{"experts_per_token": 4, "d_shared_expert": 0, "activation": "clamped_swiglu", "init_std_router": 0.0187, "vocab_size": 8192, "norm": "rmsnorm", "norm_eps": 1e-06, "lr": 0.0106, "beta1": 0.93, "seq_len": 1024, "steps": 6664, "dataset": "wikipedia_en"}
Below are experts of layer 4 (counted from 0) of a mixture-of-experts language model. Rows are named router (the router's row for the expert), down (a neuron's output weights, with its number) and show model dimensions 128-255. Each number is 128 + 24 x the weight over its row's rms, rounded and kept within 0 to 255.
Before each expert's rows: a language model's description of what the expert responds to. This comes from a sample of Wikipedia text that the model never trained on.

# expert 38
Description: Small consonant or prefix pieces inside words and titles, often in quoted song names, e.g. Unplugged, Don't, pro, Dr.
router [101 122 128 138 119 115  68 127 150  80 117 118 129 136  92 135 111 127 109 140 157 112 165 140 114 137 100  90 119 163 106 117 103 141 132  93 159  84 115  98 112 131  79 149 136  88  95 124  67 135 129 145 146 150 134  87 132  83 140 136 135 136 128 175 127 133 144 105  88 104 164  77 129 108 140 123 149 116  90 117  88 156 154 150 139 110 157 147 129 145 156 153 120 119 125  99 121 108 135 149 103 112 152 102 132 100 180 136 152  83 115 122 138  98 143 161 126 145 128 138  88 138 116 130  92 151 166 128]
down0 [113 110 114  84 135 113 129 165 117 108 112 100 167 144 102 134 137 124 114 157 141 168  83 136 115 137 131 116  96  97 131 105 145 124 150 143 142 149 165 129 184 154 114 140  45 139 133 185 140 121 165 135 110 110 112 174 130 121 175  96 156 123 125  96 142 124  87 151 127 128 111 124 117 163  74 128  76  96 118 112 120 118 138 116 142 133 124 137 150 142 125 113 109 135 142 129 154 118 158 157 142 168 114 113 166 115 145 126 103 121 134 157 107 171 128 141 157 127 143 128 117 139 132 120 103 139 153 158]
down1 [132 122 137  74  97 130  77 101 142  77 112 107 124  93 115 141  78 118 140 136 126 142  93 169 128 116 134 167 132 134 145 119 108 100 113 118 105 126  76 107 163 173 102 110 131 127 167 123 159 106 125 142 142 140 166 118 125 105 156 100 106  90 104 148 144 133  93 141  99 109 131 126 169 136  60 104 140 140 149 137 161 119 118 123 144 126 165 153 116 122  89 121 164 112 158 135  96 141 156 111 113 140 116 176 128 108  94 139 100 103  92 136 124 107 157 134 138 153  91  89 112 116 148 156 120  97  94 103]
down2 [148 115 136 112 150 153 100 138 121 108 144 131 138 112 116 134 142 121 112  99 123 115 103 116 128 133  81 119 101 116 135 112 105 141 159 132 133 157 149 155 133 143 177 139 133 163 102 143 106 123 124 139 172 139 172 152 144 144 133 132 126 101 143  77 115 111 105 139 135 155 161 155 141 134 139 113  94 125 149 147 114 144 123 134 135 164 168 114 120  94  65 133  87 167 134 110 147  98 113 134 113 135 118 120 119 102 161 134 144 101 130 143  99 116 145 163  56  87 121 136 144 155 123 152 108  96 120 124]
down3 [150 143 117 135 135  81  97 162  99  78 118 131 140 147 114 116 134 165 128 109 162 152 148 147 138 159 106 112 160 144 156 123 142 169 151 148 107 115 145 109 159 132 137 112 140 155 127 133 126 145 151  86 147 142 163 133 114 148 123 132 153 136 176 168 131 130 133 126  90 122 110 121 174 138 119 115 122 103 130 108 177 132 138 116 108 176 122 117  89 153 170 133 154 135 161 138 142 125 173 149 142 109 170 122 146 111 149 112 117 116 158 113 164 136 138 136 150 112 124 135 163 116  72  93 126 102 121 155]
down4 [170 157 109  95  55 119 112 132 167 120 144 111 104 126 170 112  97 119  79 155 134 163  97 112 158  86 103 125 156 152 108 120 115 107 143 150  89  76 120 163 127 101 163 137 181 134 152 101 113 158 147 111 138 140 104 129 128 108 191 121 104 102 139 141 148 163 114 138 143 101  98 123 141 117 108 127 102 123 135 100 110 124 146 106  70  81 107 188 154 105 130  87 110 143 111 108 129 160 121 168  69 159 105  90 102 140 168 122 102 129  90 129 120 122 162 112 173 127 100 142 105 102 171 116 131 149 120 101]
down5 [165 135 118 113 117 137 127 128 156 128  88 137 113 129 133 155 129 157 128 137 190 147 121 144 157  93 107 118 106 124  94 135 123 117 153 178 105 123 126 122 146 106 121 187 114 119 109  61 140 122 134 110 106 125  56 120 151 124 146  88 124 111 156 137 111 128 162  81 139 155 126  97 126 167 171 152 123 109 178 174 156 139 116 145 164 156 136 112 151 102 136 151 119 145 147 142 141 101  96 147 141 113 189  88 122 136 146 101 131 108 101 114 145 126 113 121 124  88 105 125 134 142 113 151 118 124 115 126]
down6 [140 158 143 141 155 145 127 122  85 122 161 136 122 127  97 142 100 130 125 109 160 140 147 117 121 165 146  99  78  94  99 151  99 140 128 124 156 131 137  96 123 131  93 101 131 130 166 133 128 134 159 115 119 114 124 139 140 174 146 130 148 147 130  96 109 150 120 123  89 102 118  87 100 171 126 130 120 142 119 145 166  79 119 134 130 121 177 136 142  86 118 115 138  97 132 128 147  99 139 141 126 141 159 120 129 128  88  99  93 126 156  95 137 127 131  64  73 182 124 132 157 116 143 135 144 130 119 130]

# expert 0
Description: Counting words, result verbs and capital initials in sports and competition text, such as two, four, defeated, straight, final, plus === headers.
router [130  93 127 128 119 130 129 116 138 108 134 126 148  91 120 100  88 133 110 132 160 125 143 146  91 122 123 117 132 146 128 119 121 106 118 115 143 126 113  73  95 115 129 154  79 116 108 160 141 130 132 136 134 143 148  94 143 117 153  91 151 140 150 130 147 175 162 129 116 154 140 127 111 110 155 187 143 145  82 146 113 138 155 157 166 133 153 125 128 124 123 153 160 131 106 121 119  86  82 161 124 103 168 132  92  71 156 157 116  92 136 114 175  95 128 133 137 161 121 104  97 129  97  90 106 133 109 103]
down0 [133 118 141  67 115 127 141 116  91 171 135 118 137 116 109 101 115 102 152 103 149 140 120 101 101 146 169 116  88 175 119  79 141 136 166 154 166 129 136 102 169 145 124 146 140 156 137 119 157 146  75  97 129 136 107 129 179 146 170 118 110 122 136 138 106 104 144 103 142 120 119  92 173 119 163 105 110 158 145 168 119 133 151 177 134 181 104 148 136 134 114  75 162 113 124 142 129 152 140 135 116 147 103 150 133  93 151 123 132 119  88 158 135 130 124 129 143 102 133  99 139 156 144 159 126 108  80 149]
down1 [121 146 162 146 129  90 161 180  92 133  92 169 160 162 111 130 172 133 104 118 121 143 122 114 161 113 128 125  93 141 101 119 157 154  97 174  77 146 139 163 120 134  89 108 127 133 131 100  97 101 133 128 142 139 137 150 105  97 135 131 155  96 128  82 134 144 106 148 141  92 152 102 138 133 119 157 120 129 162 130 113 149 149 124 120 138  81 137 152 128 145 133 141 147 188 121 157 165  91 137 157 131 145 160 118 134 100 136 107 102 126 137 122 103  95  94 154 113 108 149 120  92 152 116 125 104 122 119]
down2 [158 134  39 109 143  95 102 149  72 120 119 120 108  97 159 115  95 156 160  87 128 112 189 156  96 148 111 136 133  93  90 105 106 135 156 107 161 112 132 149 149 111 120 135 149 146  89 138  87 128 135 107 138 112 117 141 128 108 157  82 123 127 139 130 112 128 147 128 128 107 132 118 150 122 143 154 170 157 150 126 138 153 130 155 153 158 129 118 136 107 160 133 141 113 123 156 126 121 133 122 129 120 168 147 143 172 145 138 104 148 143 158 141  99  87 145  94 133 158 115 125 161 115 149 137 168 137 131]
down3 [138 147 116 105 138 116 154 121  95 100 142  98 161 159 118 127 160 130  91 139 176 130 101 106 114 153 169 165 113 145 107 122 132 171  88 116 143 107 130 137 112 170 133 155 154 131 170  97  75 149 120 150 122 127  98 138 118 105 116 139 112 135 152 121 111 122 109 121 147 155 137 106 123 175 123 115 113 119 130 108 144 145 145 181 152 144 129 133 181 155 143  86 123 119 116 158 126 119 142 134 145 130 101 143 105 123 132 128  91 113 149 134  84 126 104 157 135  90 128 108  91 151 134 123 124 102 112  92]
down4 [ 81 122 131 172 163 131 134 150 105 119 108 141 149 104 114 157 149 126 121 138 104  90 115 134 185 143 148 112 104 157 135 101 103 149 137 113 119 131 117 157 139 113 161 142 128 155 141 164 160 112 153 135 158 102  59  80 152 149 118 149 141 130 130  90 190 146 136  92 126 134 116 119 103 131 150 140 103 141 161 136 151 116  86 134 115 132  87  87 101 100 144 134 129 123  86 136 133 181  87 170 117 140 132 104 133 135 115 156 110 112 116 192 117 119 121 141 115 140  78  99 131 164 133 130 134 124 131 156]
down5 [117  86 130 114 110  89 158 160  81 136 128 150 143 101 138 153 126 120 150 130 114 108 123 101  99 134 131 102 135 132 105 119 168 125 135 131 134 133 131 111 117 136 125 109 139 121  95 113 127  89 126 163 135 101 176 136 122 150 127 126  88 144 130 117 148 146 160 123 151  97 149 119 142 112  94 117 112 140  93 136 119 156  99  94 133 151 116  87 166 145 119 111 111 131 119 111 141 120 134  87 107 141 142 127 101  90  76 138 101  91 137 122 156  85 149  59  87 165  81 127 151 147 102 143  93 121  94  76]
down6 [149 119  71 110  85 166 134 118 146 153 119 136 140 108 112 160 104 157 124  80 126 165  92 123 118 144 152 106 117 161 121 176 135 131 123 125 134 141 124 152 190 122  93 107 104 143  61 104 132 112 131 121 113 158 150 159 127 152  94 112 157 117 141  89 152 150 105 137 180  87 159 153 134  95 114 149 120 139  98 134  98 102 110 133 168 107 155 113 136  92 131 101 127 110 150 170 121  91  88 124 141 109 175 120 141 153 112 122 140 118  84 143  74 129  63 140  89 176 125 123 151 132 104  98 118 146 138 153]

# expert 39
Description: Word and name beginnings before suffixes (D-ent, Thor-D-el-ta, lucid-ula-ta), plus "the" and digits or commas in dates.
router [121 143 137 119 143 112 120 142 148 132 135 138 154 140 104 121 104  77 104 122 154 124 148 147 140 117 139  96 106 144 105  88 118  86 106  99 152 118 122 141 118 141  86 153 150  84  89 150 138 117 119 143 130 169 123 116 128 111 150 106 126 169 164 154 174 129 162 143 119 117 127  99  97 124 159 161 127 129 105 153  98 143 135 159 151  97 126 133 112 127 174 193 146 151 129 114  78 125  84 116 121 123 178  96 140  91 176 144 133 114 102  85 160 118 126 129 138 151  97 154 103 157 106 106 134 124 136 133]
down0 [127 160 159 150 162 107 125 123 137 124 109 123 143 130 123 114 120  86 105 101 100 153 155 124 169 135 163 130 132 130 122 153 131 149 121 102  98 168 145 117 134  78 145 162  91 121 139  90 154 176 105 121 153 123 119 144 169 109 145  60  82 116 124 135 109 135 150 119 119 139 120 145 150 126 121 134 134 114 135 118 138 141 127 104 139  80 109 106 141 173 116 127 180  99 125 125 139 134 127 115 119 153 119 120  72 163 149  91 145  87 123 126 139  71 103 138 144 146 133  98 151 138 137 161 155 153 125 120]
down1 [171 146 146 165 123  85 134 114 155 138 114 139 166 120 147 181 142 112 152 152 106 135 129 117 141 162  92 120 116  98 182  99 169 109 109 126  58 164 121 139 115 114 113 143 143 125  93 132 153  56 135 150 119 165 134 125 116 167 121 128 107  70 121  90 141 107 108 116 134 120 119 104 135  92 133 169 114 124  95 118 152 189 126 159 138  94 131 135 116 111  59 116 106 109 113 127 152 186 125 113 150 139  86 144 129 130 133 177 109 139 146 116 137 138 143 121 100 100 171 138 123 143  93 101 130 123 139 124]
down2 [ 98 122 141 143 133 122 105 150 151 121 106 107 136 166  97 157 156 104 133 139 107 120 124 156 188  84 144 144 128 145 151 143 153  95 125 114 136 112 123 128  85 151 117 100 169  88 155 114  97 152 136 106 134 117 124 142 107 107 113 144  76 121 151 143 155 173 117 158 150 131 152 131  97 128 131 110 141 144 193 116 150 102 148  90 110 174 151 120 137 139 154 122 160  91 118 130 114 124 110 153 110 128 129 156 164 139 144 103 104 113 158 112 136 172 117 133 105 105 113 117 115 110 106  90 146 119 137 129]
down3 [113 110 101 127 130 144 181 133 167 189 106  91 176 124  89 158 134 141 100 141 155 140 182  91 139  82 130 105 134 151  99 119 120  99 140 115 142 145  98 137 128 148 110 160  89 152 143  68 133 108 145 124  96 115 100 142  83 114 125 153 120  85 121 102 121  82 156 123 141 163 165 130 123 173 113 136 136 122 124 113 118 147 125 113 161 104 117 118 147 127 110 111 139 169 147 160 146 108 179 132 169 125 135 150 121 151 158 127 113 121 142 151 136 142 136 104 105 109 163 104 148 109 138 106 118 176 108 157]
down4 [130 124 109 138 133 110 158 130 165 146 125 126 105 172 112  93 147 145 123 123 150 168 105 119 134 138 120 166 138 149  89  96 104 117 168 103  64 136 139 138 143 150 136 153 127 141 156  78 158 140  80 118 125 185 135 115  96 160 145 161 109 117 119 148 136 134 129 142 161 143 158  94 166 120  96 147 138 146 139 174 154 114 120 145 108 177 141 128 162 134  76 169 132  98 173 139 111 161  92 119 114 135 156 141 116 123 100 119 125 112 142 112 148 123 125 178 133 107 102  98 114 116 112 133 119 145 125  49]
down5 [148 129 144 169 125 145 106 129 132 146 163 117 120 169  85 114 103 156 139 122 100 104 151 112 155 149  85 145 141 108 117 133 131 134 125 128 142 106  97 165 139 118 152 143 122 147 104  98 120 130 155 113 104 108 139 158 127 122 116 147 141 102 117 142 165  98 110 132 135 146 121 159 160 144 124 108 166 105 112  61 189 172 130 149 132 111 130 125 124 138 121 133 121 137 109 161  93 151  88 158 178 187 136 134 127 105 136 134 121  86 175 141 159 115 118 157  86 121 133 164 138  84 177 180 122 126 126 135]
down6 [116 204 123 115 118 113  84 133 187 141 114 134 147  91 132 122  61 126 100  99 143 108  75 134 131 167  76  93 108 129 159 120 110 135 108 144 151 128 128 106 165 129 119 185 146 119 113 128 167 103 136 160 118  83 151 152 135 109 100 105 113 121 130 136 151 116 125 118 110 153 108 175 140 184 123 139 122 152 100 134 117 136 133 143  54 126 183 125 115 108 150 150 111 121 170 144 166 123 106 116 145 157  98 120 105 143 134 149 148 109 116 160  86 144 116 152 120 156 144 106 149 120 161 132 100 135 135  95]